config = dict(
    n_layer=12,
    grad_clip=0.5,
    steps=5040,
)
Below are experts of layer 8 (counted from 0) of a mixture-of-experts language model. Rows are named router (the router's row for the expert) and show model dimensions 0-63. Each number is 128 + 24 x the weight over its row's rms, rounded and kept within 0 to 255. Numbers have three digits each.
After each expert's rows: a language model's description of what the expert responds to. This comes from a sample of Wikipedia text that the model never trained on.

# expert 2
router:146127128105116134121108145123138102123124110131092162136163162110107162172142141124151108167144104144125122137099123120158140141100110084102107080126160175124064169182118117116165138099136123
Single capital letters and short uppercase pieces inside acronyms and initialisms, plus "I" and Roman numerals, such as WSFS, OHSAA, BAB, "I think".

# expert 0
router:140130095121153159073147149128105102136079142149104160163156118096132144124121120076143106145139128128120148125088094119155159091131141110111136054152127118132147131159120138113168112114124124
Table pipes, commas, open parentheses, hyphens and "in" that come right before a number, date or year, as in "in 2022", "(42 in", "| 14 October".

# expert 7
router:103129124102175106085094173094146103133091132185126178148126134125136172148101165076139081116116144107104163099098117165135128091108128119125123092129159121099152126116119115064159137140119129
Function words in running prose such as of, to, in, and, for, with, by, plus commas joining list items.

# expert 12
router:121142118078132120121100181117149100125073117134111170158141146138123170177119127128143091141147096142112139111091079145124130134128139108075178123143137166122107143140150099087160111111152143
Final periods and word pieces fused with periods (s., ed., ".), plus nouns after figures in census demographics, such as males, residents, Hispanic.

# expert 10
router:128153108126122103097115166102147091143104144164099153134134120149151165138140145116140106130129147143106171118102116145116130099090163092112172113145137192113129152134139092112166128103121142
Finite verbs and auxiliaries (was, has, would), verb endings, and clause connectors such as ", which", ", but", "also", "that" in running prose.

# expert 6
router:132160095100112101132142197134153111148109111175081166153181147125132157137111133094127127136142149106122154134107100137147161125131146116103146102120150154099129183124127126092194120122124104
Numbers and pipes in results and vote tables (118, 1,035, goals scored), plus quantifier words such as many, various, several, such.

# expert 9
router:164078128135101101107139139097129111141118124144082172149150124131126149102111146100133100132111140151091138126137144137141125119134109107107123094140167145152128219092116096122162118129113160
Word-initial stems of content words after to, and or of, awaiting suffixes like -ing, -ed, -ation, e.g. st, pl, cl, design.

# expert 5
router:116127149115125131139136168117148113148132146128095144136159117127182148146114178084158131118149110131115153150146100129136141117135090117113106114175116153131115133106111061100127137119120124
Mid-word letter pieces in infobox and taxobox lines before a colon, e.g. "- Genus", "- Status", "Scientific classification", "Personal information".

# expert 3
router:142132115113139119108131147086118133134139138144087183152147142129200144139140160123160137176132112138128120127096102147149129124109108113111134085124177158112130150133151107101156123124123136
Cell separators, en dashes and digits in scores, stats and dates, plus "on", "was born", "(born" in biography openings.

# expert 13
router:135136114127125153134109138127153091125115110129107162116158124150153106105120146125119113140122138095109135123099103140160158136122121107100151080143152151161118170121172133105141150116122106
Single capital letters starting names or words at line starts or after commas, e.g. S, P, B, H in "H|eneghan".

# expert 15
router:137122150110114096105137148121143101125082126129099166175107161111162153156152129114161107147138109130125146143110096140135136115102172090090161094136163131124102167150140113108171124104144137
Determiners and nouns or adjectives following "the" in prose, such as this, one, first, final, next, course, middle.

# expert 1
router:129115125118138137086142157103142091133136140116104139130158169124111137113115139122139134161136153114131149141118114139140173123116104099112145106140166128139140156126135110102155108113114127
Line breaks ending table rows or list items, plus first pieces of proper names in listings, such as Ag, Ab, Re, Am.

# expert 14
router:161157133113138131108129153131110114116105136150043150113159144122160150128120130124136089122090098126109118123120133145149140123120148085114110137138174179136132129113158090114158148103140148
Common first names such as John, William, Thomas, and mid-word pieces of surnames and place names, such as Rick, Baez, Kirkstall.

# expert 8
router:144155133133119124107119130097113105128120131155095149139134125148171146135135128103115116144102143121099125127082117125160161148119138119128149077108159158170151156097146104103168178150109110
"the", "a", "his" and fused forms such as "of the", "in the", "and the", often just before a title or noun phrase.

# expert 11
router:137154095122135114106109168103151101103139119150120151109130127158138138134134127092140105160121125116127148112089126123136142129098147097093121116112152145139120119158112116128203153103119128
Table pipes, heading equals signs such as "==" and "===", and colons or parentheses in wiki tables, headings and lists.

# expert 4
router:119119120127161154112122183073130113112130139136072162127125139162172159101128170122121104146115109133121138114140102154133140117111135068114159113139176128128097161119116112085174136117147135
Digit pieces completing four-digit years in dates and ranges (2014, 1877–78, 1972–1991), and place names in lists such as California, New Jersey.